{
  "n_layer": 8,
  "d_model": 128,
  "d_shared_expert": 0,
  "activation": "swiglu",
  "moe_layers": [0, 2, 4, 6],
  "normalize_top_k": true,
  "routed_scale": 1.0,
  "balance_loss": 0.00706,
  "norm_eps": 1e-05,
  "beta1": 0.95,
  "grad_clip": 2.0,
  "batch_tokens": 65536,
  "steps": 3879
}
Below are experts of layer 4 (counted from 0) of a mixture-of-experts language model. Rows are named down (a neuron's output weights, with its number) and show model dimensions 0-127. Each number is 128 + 32 x the weight over its row's rms, rounded and kept within 0 to 255.
Before each expert's rows: a language model's description of what the expert responds to. This comes from a sample of Wikipedia text that the model never trained on.

# expert 19
It responds to: Verb endings and participles. Past-tense and participle endings like -ed, -ing, -ated in exposed, managed, involved, plus auxiliaries and words like been, was, not.
down0 [ 87 179  97 126 133 138 112  67 123 128 125 149 147 136 196  64 141 201 170 153 114 121 140  90 117 157 142  98  85 126 142 176 118 123 141  91 153 142 154 105 111 114 152 118 124 122 123 115 105 232 145  78 112 161  70 124 161 104 158 123 157 139  96 149  94 121 104 143 150 151 174 115 109 142 101 110 131 168 143 108 105 135 104 171 138  76 146 118 193  83  50 110 139 145 129 104 167 160 219 163  76 128 140 159 205 137 137  76  85 154 134 164 112 106 109 128 134 122  70 149 111 117  96  99 127 168 136 115]
down1 [134 102 114  84  79  67 136 142 170 133 152 191 153  76 114 172 147 131 112 109 101  99 107 109 166 101 139 156  75 175 107 144  80 100  83  88 123 128  76  77 102 161 108 117 163 161  47 131 124  89 128 188 178  92  75 164  54 183 127 102  99 109 120 131 121 132  70 133 106 137  86 113 136 130 130  94 110 112 105 169 128 118 134 122 158 120 158 152 109 157 156 130 103  86  68 144 162 153 128 109 178  99 119 165 132 160 192 164 144 150 116 131 135 101 167 172 175 134 207 155 152 125 121 135 102 162 131 135]

# expert 30
It responds to: Line-start markup. Hyphen bullets, section ==, table pipes, opening parentheses and quotes at line starts or list items, e.g. - Junction list, ==Receiving.
down0 [108 160 176 106 101  81 145 156 126 123 150 140  87 175 144 171 137 138 190 110 164  68 155  91 149 151 135 159 111  90 149 131 159 100 110 143 129 136  98 125 242  97 107 110 102 119 182 123  94 141 127 115  99 140 100 118  85 120 158 158 164 172 164 142 126 119 146 131 153 193 128 123 107  91 121  66 155 107 156  76 135 110 143 109  92 157 126  99  94 145 166 158 183 137 109  73 119 135 104 202 100 104 135 172  72 148 108 175 100 189 141 147  90 171 117 155 162 124 123 139 177  98 150 137 167 179  84  95]
down1 [153 146 155 151 118 158 132 184  86 110 166 179  68 109 213 159 153  92 155 167 106  87 126  75  91 143  76 119 119 149 109 115 128 168  86 127 112 150 153 101 150 136 106 140 108 108 115 171  87 152 175 148 130  76 162 102  82  82 168 163  90  80 179 119 125 138 171 161  81 135 114 210 150 179 137 126 152 119 178 168 137 107 111  81 109 103 126 147 121  95 123  99 113 155 154 141 155 126 160 148 120  79 118 132 104 120 145 170  90  69  93  97 107 157 118  58 111 122 159 207 112 128  97 169 121 115 134 131]

# expert 1
It responds to: Determiners and noun suffixes. Articles and possessives like the, his, its after prepositions, plus noun-ending pieces such as -ation, -ment, -ity in headings.
down0 [197 122 125 136 145 105 100  97 158 153 160 109 188 117 153 168  81 106 166 183 179  71 115 137  82 122  89  82 168 136 119 105 123 178 139 113 131  97  89 136 154 101 179 175 154 107  74 139 123  63 134 155  91 111  50 154 132 140 105 140 134 144  94  75 127 114 113 163  74 118 142  83  88 133 150 143  81 146 127 150 167  92 137 113  63 114 130 118 158  92 129  93 118 108 148 113 106 133 102 137 163 217 107 190 109 129 117 104 177 163 139 102 150  92 128 111 181 153 157 139 109  80 140 190 149 102 120 145]
down1 [109 110 127 182 136 168  93 107 102 128 120 160 117 150 157 112 123 187 126 160 146 147 125 168 168 180 158 106 174 107  68 165 137 111 124 138 134 108  80  84 169 114 120 124 151 138 134 107  73 110  71 163 127 162 148 148 152 135 125 111 163 120  74 133 125 120  89 123 181 139 126 138 224 127 113 138  93 112 150  85 109 160 186  91  74 105 110 136 134 169 142 153 125 176  62 108  93  62 197 192  86 120 121 100 114  62 130 148 129  83 175  95 166 152 154 144 123 159  87 103 144 112 150 139  68  92 145 128]

# expert 14
It responds to: Initial capitals, pronouns. Name-opening capital letters after a parenthesis, comma or the, such as M, K, S, and the pronouns he, she, it.
down0 [125 133 125  81  72 134 150  82 102 118 166 130  92 112 112  60  96 195  80  82 103  96 178 110 109 111 120 165  96  93 144 146 163 113 102  97 150 128 139 133 113 106 175 118 178 186 120 134 133  70 134  81  56  67 111 129 178 176 149 103 117  91 102 105 102 112  76 132  94 123 189  96  94  74 104  80 155 131 106  84 144 153 168  93  97 105 140 145 125 115 121 116 125 103 120  93 114  75 130 176 145  83  98  98 124 135  94 190  86 102 148 140 146  91  83 131 165 154 149 171  83  97 137 121 141 126 151  84]
down1 [ 83  79  79 107 130 170 153 143  73 178  93 168 172 112 113 146 136 114 106 104 125  88 181 104 128 128 119 112 146 161 105 103  92 182 121 121 175 168 170 110 117 152  77 145 116 111 105 137 110 114 114 132 127 159 115 141 154 102 124 156 127 140 143 113 135  69  77 143 106 152 152 166 149 114 128 148  80 112 145 150  70 125 160 144 158 108 151 112  88 123  62 129 101 121 113 130 187 145 107 206 214 129  64 139 147  88 140 115 101 200  99  75  91 107 106 110 107 124 156 116  52 152 125 149  72 186 142 175]

# expert 3
It responds to: Digits in numbers. Single digit tokens inside multi-digit numbers such as years, coordinates, ISBNs and table figures, e.g. 39°, 2016, 1,799.
down0 [131 117 144  68  84  86 126 143 112 148 164 165 150 123 147  85 132 119 114 120 183 135 187 148  84 102 193 117 161 118 176  97 171 142 142 123  82 107 169  84 101 111 137 150 215 138 126 186 138 177 123 126  87 137 152  43 139 126  87 147  97 113 123 191 116 120  54 164 145 165 110 145 183 117 154 149 147 117 120 146 159 134 129  70 164 113 127 157 150 124 167 104 116 131 120  72 155 115 141  69 150 175 153  82 105 114 178 101 170 123 116 103 184  96 125 102  79 155 142 148 154 143 155 111 186 133 140 110]
down1 [204 124  95 139  99 127 108 135 146 122 113  88  93 119 103 105  79  77 200 111 150  77 128 124 183  69  81 117 138 149 135 155 144 167 153 131 146 171 106 136  93 168 133 121 195 168 125 180  85 106 125 117 140 100  63 145 121 153 134 134 131 108 150 134 132 134 139 121 104 135 116 107 144  88 110 167 170 137 100  88 128  97 100  95 130  79  99 120 163 153  84 159 140 205  70  71 125 209 105 103 130 156 154 173 207 163 140 107 129 190  82 155 154  96 146 118 118 144  98 106 163 120 165 151 139 164 144 124]

# expert 6
It responds to: Spaces before numbers. Bare space tokens, mostly after table pipes, commas or month names before numbers, plus some word-initial stems like cons, acc, res.
down0 [156  48 118 130  98 107  91 162 119 166 189 124  61 137 159 108 109 118 172  91 112 133 127 139 112  87 120 125 167  95  95 168 137  97 150 164 148 119 101 154  68 174 154  81 129 116 108 121 142 131 102 111 137 148 144 102 154 119 119 106  98 142 178 113 101 124  89 142  76 137 132  62 103  94 191 116 127 183 138 116  70 125 146  70 107 128 148 156 133 109  76 106 158 110 109 141 103 141 171  48 181 173 128 140  60 137 120  89 115 148  98  72 137 126 156  97 157 114 166 150 157 120  77 112 109 139  66 199]
down1 [148 110 172 120 150  85 148  99 136 179 174 140 155 107 147  60 154  81  68 119  69 178 128 109 116 174  71  90 179 129 135 152 117 126 134  88  93 155 145 114 117 144 108  95 142 184  88 178 128 143 124 182  63 151  87 122  73  97 126  83 184  68 160 116 143 105 125 134 142 213  93 125 170 143 124 103 124 108 172 161 156 140 118 136 153  95 177 120 129 112 121 129 117 106 140 119 174 105 111 113 128 129 124  94 113 152 138 125 131  86  66 119 133 132 136 188 125 139 136 114 189 114 112 128  36 133 161  71]

# expert 24
It responds to: Name endings and quotes. End pieces of foreign personal and place names, such as k, n, ark, son, ton, and accented byte pieces, plus closing quotes.
down0 [156 122 111  77 114 137 138 130 107 158  81 148  68 176  92 108 176 124 162 178 147 166 115  86  88 102 122 123  67 115 112  93 112  64  96 115  44  89 132 101 147 136 138 111 117 154  91 104 106  97 129 107 123 189 125  90 124 126  96 121 130 156 138 124  76 204 134  67 129  83 174  93 167  94 132  95 103 100 109 159 108  94 113  42  99 147 119  77 149  83  93 105 143 142  97 150 142 157 180 175 140 138 132 113 124 120 159 126 130 103 107 171 139  88 146 138 154 167 186 125 102 104 140 120 170 122 114 202]
down1 [119  89 142 132 146 132 131 140  98 152 105 107 107  99 131 139 114  74  81 130 148 185  70 135  97 128 104 190 107 147 125 121 104  87 164  81 124 160 122 115 141 135 153 162 135 177  94 172 124 181 137 117 157 190 107 170 105 106  81 134 130 136 158 101 154 161 148 183 177 152  95 106  90  85  88 165 119 123 146 143 130 122 112 133 136  70 123 127 124 148 102  97 155  73 125 126 109 164 156 218 154  73  83 124  87 112 124 174 200  91 191 204 194 113 179 108 145 132 114 129 130 105 144 137  95 152 178  95]

# expert 4
It responds to: Commas and clause connectors. Commas after place names and dates, and connectors like and, as, but, which, was, is, including thousands separators in tables.
down0 [201 151 127 147  77 168 108 128 121 154 104 125 158 175 166 143 193 165 138 110  90 125 118 173 116 129 107 115 160 179 103  94 124  89 100 115  56 120 170 124  97 122  96 173 106 130 136 133 151 154 137 142 144 100 174 181 167 119 151 149 153 147 100 114 137 148 193 123 151  98 188 138  77  76  94 107 121  68 158 108 153  99  96 155  98 157 107 104 122 102  71 167  93 158  81 146 227 157 108 193 128  86  95  96 154 124 116 104 120 118 130 123  84  92 128 199 114 127 136 166 126 114 136 126 131 103 170 168]
down1 [ 71 150 103 119  96 157  87 153 178 182 135  88  94 104  88 128 119 100  57 157 149 134  90 151 100 170 100 160 124 103  73 162 164 105 195 122 162 129 151  97 130  60 137 169 141 138 131 105 105 133  70 177 107 144  80 122 111 152 144 173  97 141 146 140 157 101 152 109 170 124 156 120 161  74  97 125 154  86 120 147 124 129 124 127 111  76  82 176 111 147 146  97 156 116 139 122 106 162  70 121 119 151 125 148 207 136 123 122 132 202 175  69  79  83  83  71 131 178 127 124 154  89 114 154 155 106 118 135]

# expert 8
It responds to: Inner syllables like i, ing. Inner word pieces such as i, et, ad, ong and ip, as in together, squadron, roads, Sergiu; also some digits in tables.
down0 [103  80 135 121  98 146 141  93  85 129 129 151 124 121 130 117 165 162  84  62 177 174 121 142 139  91 116 137 119  78 176 105 133  39 106 148  91 101  96 118  99 139  87 129 123 113 131 138 169 143 143 182 213 150 197 117 119 123 161 177 137 149  82 134 161  85 108 107  73 138  86 144 134 192  85 114  99  87 170 124 139  90 126 133 131 151  96 145 109 145 176 103 147 140 145 189  98 148 146  82 105 126  76 205 129 135  72 151 137 100  89 173 143 188 122 128 130 127 115 164  90 113 128 114 174 163 109 149]
down1 [179 168 104 156 120 157 142 109 123 151 158 176 100 112 169 166  95 166 112 191 149 159 155 114 164  81 123 125  93 123  98 162  97 118 172  66  71 127 157 157  95 158 133 112 150 106 148 103 150 122 121  93 148 123 105  93  80 159  93  98 123 112  95 199 143 127 171 128 185 149 118 127 140  47  64 108 159  92 146 105 103 101 136 127 183 114 126 112 192 126  74 154 173 117 157 153 164 128 105  77 124 114 105 171 171 114 153  87 131  64  79 116  69 146  69 107 140 129 128  82  97 134 123  99 171 134 106 131]

# expert 29
It responds to: t and at pieces. Pieces ending in t or at after f or p, such as at in father and fatality, ut in distributed, ort.
down0 [102 111 127 114  51 133  66 174 155  83 162 103 153 155 106 118  94 137  74 121 160 138 139 161 134 115 103 144 141 127 137 160 119 174 168 166 128 147 206 143 164 120 131 100 202 105 144  99 161 123 111 127  95 111 148  99 134 129 158 119  81 105 157  91 167 117 146 112 130 134 160 136 192 203 118 133  82  98  98 106  99 180 106  87  67 112 128 114 214 182 175 106 103 189 135 131 100 122 127 135 136 110 114 101 138 187 133 117 157  81 105 125 160 127 140 142  94 151 163 171 161 176 161 117 129 101  66 169]
down1 [ 89 121 143 146 107 115 120 150 145 118 102 140  98 139 124 186 183 166 143 167  67 113 117  93  96 147 140 138 142  59 102  75  58 135  97 105 120 126 115 132 120 158  66 125  99  69 186 122 125 110 161 118 142 107 107 116 137 100 124 108 110 128 122 112 124 109 206 115  92 124 170 110  59 159 139  95 140 159  73 128 113 103 167 130  57 108  76 146 131 168 105  99 151 172 139 159 136 203 118 151 150 102 109 159  50  95 114 149 128 148 102 148  50 105 120 101  90 132  96  72 159 153 182 139 118 101  97 102]

# expert 9
It responds to: Mid-word vowel pieces. The article a and vowel-led pieces inside verbs and nouns after prefixes like ret, cont, mar, e.g. retrieve, contract, marriage, a force.
down0 [145  93 123 195  89  99 185 133  98 149  83 131  95  92 157 168 125 144 189 104 201 188 140 123  89 124 155 167  85 174 147  92 124 158  92 108 127 107 141  93 120 109 126 147 162 140  67 127 160 124 150 162 165 116 188 114  65 119 107 113 134  89 103 161 153 128 173 112 102 145 163 177 147 132 107 108 111  71 120 151  81  84 126  75 112 133 119 124  89 156 164 126 151  99  84  84 116 170 113 103 116 169  88  62 125  71 144 103 159 127  89  56 112 125 170 173 149 134 157 111 182 108 136 149 104 125 146 138]
down1 [143 177 103  75 108 174 172  65 139 128  62 149 167  99 133 150 134 123 102 104 153 150 107 144 103 192 200 127  91 199 162 156 114  85 117 124 138 148 140 106 112 156  82 131 133 145  86 135 116 130 117 154 121 119 173 168 140 127 125 105 124 122 117  88 183 200 147 126 118 144 191 149 115 198 129 147 137 113 152 125 124 112 106  98 119 130 100 137  96 107 121 166 128 105  96 145 164  16 112 119 135  73 107  84 186 129 169 108 185 129 104 123  44  84 150 140 129 138 158 114 136 119 138 122 137  85 169  97]

# expert 26
It responds to: Lowercase word beginnings. First pieces of common words after the, a or of, such as cl in class, w in western, f, p, st, sh.
down0 [ 71 139 137 133  86 152 135 121 172 140 118 134 101  72 164 146 117 142 135 183 111 136 142 148  83 124 131 123 100 215 157 166  91 130  95  38  87 128 176 108 106 103  97 183  90 113  94 110 125 158 125 107 160  98 144 149 149 145 113 116 169  99 126 168 160  98 147 145 120 136 164 217  88 138 122 125 193 113 100 114 114 186 122 108 179 141  81 135 123 160 158 175  92 123  98 147 131 119 108 140 121 206 127  93 169  90  99  80 194 120 112 161 103 179 150 101 107 180 119 119 112 178 128 156 100 123 150 137]
down1 [144 146 116 118 152 141 186  96 165 204 114 150 102  68 119 116 116  91 133  59  70  95 196 160  58 148 160 136 143 120 134 152 165 132 106  96 127 116 161 133  83 140 104  79 194 128 128 118 170  64 139  88 189 136 120 160 118 109 145 161 112 161 165 135 138 107 134 102 111 151 104 125 161 162 184 130 160 147  97 145 123  82 125 124 149 165  91 141 123 122 141 124 144 147 135 147 142 105 109 115  70  90 110 114 117 159 151 142 144 154 114 141  84  30  79 113 131  97 171  76 142  88 131 133  78  79 108 190]

# expert 16
It responds to: Table numbers and symbols. Punctuation and symbols in numeric tables and coordinates: decimal points, en dashes in scores or dates, %, °, ′, and S in Socorro.
down0 [156  97 125 160 103 138 180 124 111  55 110 132 138  72  94 146  87 136 226 179 139 108 103 170 124 180 145 142 144 152  97 207 143  77 121 127 160 128 129 145 126 198 110 127  98 161 124  99 148 121 158  87 123 166 143  92 132 111 113 135 120 114  98 200 108 135 155  95 129  92  82 112 118  99 141 170 142  78 122 171 170 122 101 130 119 123  91 116 128 148 135 119 103  62 158 185 114  74 169 138 116 183 165  77 119  95 175 133  77  88 147 147 148 138 190  77 127 110 133  78 106 109 136 101 143 135  89 124]
down1 [151 139 140 126 120 123 104 137 118 116 144 174 110 160 108 159 109 141 174 144 158 158 111 145 126 109 160 115 162  96  40 166 152 172 116 138  79 162  86  34  53 103 132 160 117 133 139 142  84 154 147 152 127 118  45 102 151 133 182 122 132 152 214 163 100 138 102 144 105 171 146  98 143 149  68 149 131 147  66 119 152  89 148 143 186 119  85  94 133 154 151 157 117  72 148 107 127 160 103 100 120 119  99 130 117 139 138 113 159 117 147 186 147 104 107 164 130 126 210 122 101 137 149 145 111 101  82 197]

# expert 15
It responds to: Word-initial consonants. Single consonant word starts like d, c, b, l, p, Ch, after a space or prefix, e.g. dramatic, preserved, liability, uncompromising.
down0 [105 100 180 107 149  90 104 124  87  97 169 131 130 153 128 154 120 173 113 104  55 167  81  74 119 149 133 135 123 141 134 123 105 161 135 161 149 141 151  73 166 112 181 158 110  99 207 185 133  92 151 136  93 163 152 143 159 153  84 131 133 106 111 109  97 125 170  82  68 106 150 118 128 195 175 182 157  83 180  98 123 108 120 144  98 141  84 124  79 140 148 134 151 150 112 104 183 115  76 136 126  98 130 155  91 173 191 137 130 115 144 108 129 135 218  68 126 139 122 106 150 112 127 121  79 156  86  83]
down1 [105 179 105 145 129 160 113 133 143 111 160 138 108 111 155  92  88 150 152 132 213  76 114 144 173 140  53 173 160  94 119 185 139 117 162 162 128 103 138 129  96 143 137 182 142 127 121 151 188 172 119 156 156 138 139 179 141 164 103 134 113  94 122 143 171 137 121 130 128 178  64  98  81 106  88 114 193 156 121 139 108 148 143  99 175 115 114 113 138 151  81 164 137  83 145 113  98 141 211  83  99 137  66 143 113 136 169 149 128 126 128 170  91 202  94 113 148  88 154 116 173 111 107 181  92 183 138 141]

# expert 11
It responds to: Table pipe separators. Pipe characters between cells in wiki tables of results, scores and votes, plus semicolons, dashes and stray byte symbols.
down0 [128  96 113 121 124 173  91 126 109 109 135 110 151  82 121 105 121 149  95 143 136  81 124 115 139 139 123  97 194 105  96 144 195 131 128 120 202 102  74 137 148 160 132 121  96 113 157 145  94 113 169 126 128 135 118  85 124 117 174 109  40 165 191 117  65 147 131 114 136 106  90 181 212 145 157 127 130 134 115 114 167 118 128 152  96 119 148 119 151 112 140 123  83 154 121 187 147 132 132 148 117 171 137 148  98 156 107 108 181  73  92  77  80 162 100 117  68 126  36 124 122 204 164 183 117 138 121 153]
down1 [ 90 127 100 167 103 134 123 106 171 114 107 176 104 149 149 124 150 116 170 180 159 122  96 130  93 115 113 141  92 108  94  95 140 140 113 134 221 128 165 135 169 127 112 128 120  99 110 128  96  66  65 119 137 102 159  97 120  61 192 237 143 157 120 180 110 123 156  93 194 102 110 154 114 169 127 132 122 117  94 120 111  98 106 134 113  68 148 145 141 152 130 142 139 123 119  71 126 124  99 125  87 153 129 122  12 121 127 154  76 116 119 115 175  81 107 107 148 122 129 136 132 111 102 126  81  62 153 150]

# expert 25
It responds to: Line breaks and table rows. Newlines ending list items, table rows and headings, closing parentheses before line breaks, plus the and numbers like one, two.
down0 [166 148  97 144 134 142 190 116 140 144 132 139 112 138 170 154 153 116 126 160 143 149 121 116 109 103  69 132 133 136 142 137  22 131 119 153 179  89 161 127 195 160  92 105 110 117 118  93 121 108  94 152  81 146 121 115  61 180  85 113  99 127 139 166  74 115 120 142 156 136 126 152  93 121 165 100 114 149 175 111 108 144  99 126  80 160 100 135 136  94  69 132 171  54 134  91  86 150 123 145 113 133 180 126  45 138 121 145  26 100 115 115 136 136  68 112 104 117 111  84 101 130 145  86 137 115  82 182]
down1 [ 78  83 122 135 108 141 123 149 138 127  88 144 128 147  95 117  88 142  86 105 114 126 172 126 120  86 122  94  77 144 135 168 118 174  91 115 150  77 140 136 169 103 112  73  88 113  90 123 148  77 138 123 128  86 152 105 130  63 105 163 196 128 149  66  85 125 115 151 158 108  80 117 165 102 163 181 175 104 114 146 124 134 173 111 127 202 122  91 152 151 119 111 113 117 148 121 111 181 138 108 156 124 128 112  80  89 111 142   0 115 120  44 134 162 111 133  95 169 106 130 122 105 176 102 104 154 103 120]

# expert 20
It responds to: Second piece after capital. Second piece of a capitalized word or name right after its first letter, such as d in Edition, rit in Britain, ill in Billboard.
down0 [119 142 145 134 127  99  92 113 102  97  59 171  41 111 116 157 118 146  93 176 126 109 128  95  99 108 104 100 116 123 141 133 108 153 146 137 172 133 154 134 151  94 137 145 156 186 116 127 118  41 169 164  94 140 189 121  98 175 118 108 101 107 146 157 107 131  79  83 144 124 130  93 141 110 151 150 134 100 140 141  86  68 152 144 139  83 132 165 122 114  93 150 108 179 119 123  86 130 202  82 138 170 169 156  74 153 160 120 152  83 138 117 133 140 141 160 175  62 114 161 213  92 124 125 127 150  64  70]
down1 [151 123 128  95 150 108  75 160 108 145  87 163 164 119 132 155 114 171 113 141 188 127 143 185 126 138 122 176 118 161 155 109 138  66 151  88 178 170 189  90 155 141 167 123 135 133 187 120  84 161 136 133 162 164 109 169 123 133 145 149 117 162 109 135 113 128 142 103 139 129  88 118 154 101 158 103 105  86 107 144 141 128 145 141 139 142 122 174  73 148 120 107  64 115 170 108  66 100 160 112 137 131 134  85  77 126  73 130 140 168 157 132 181 177  99 136 134 154 166 122 245  80 178 165 146 144 200 108]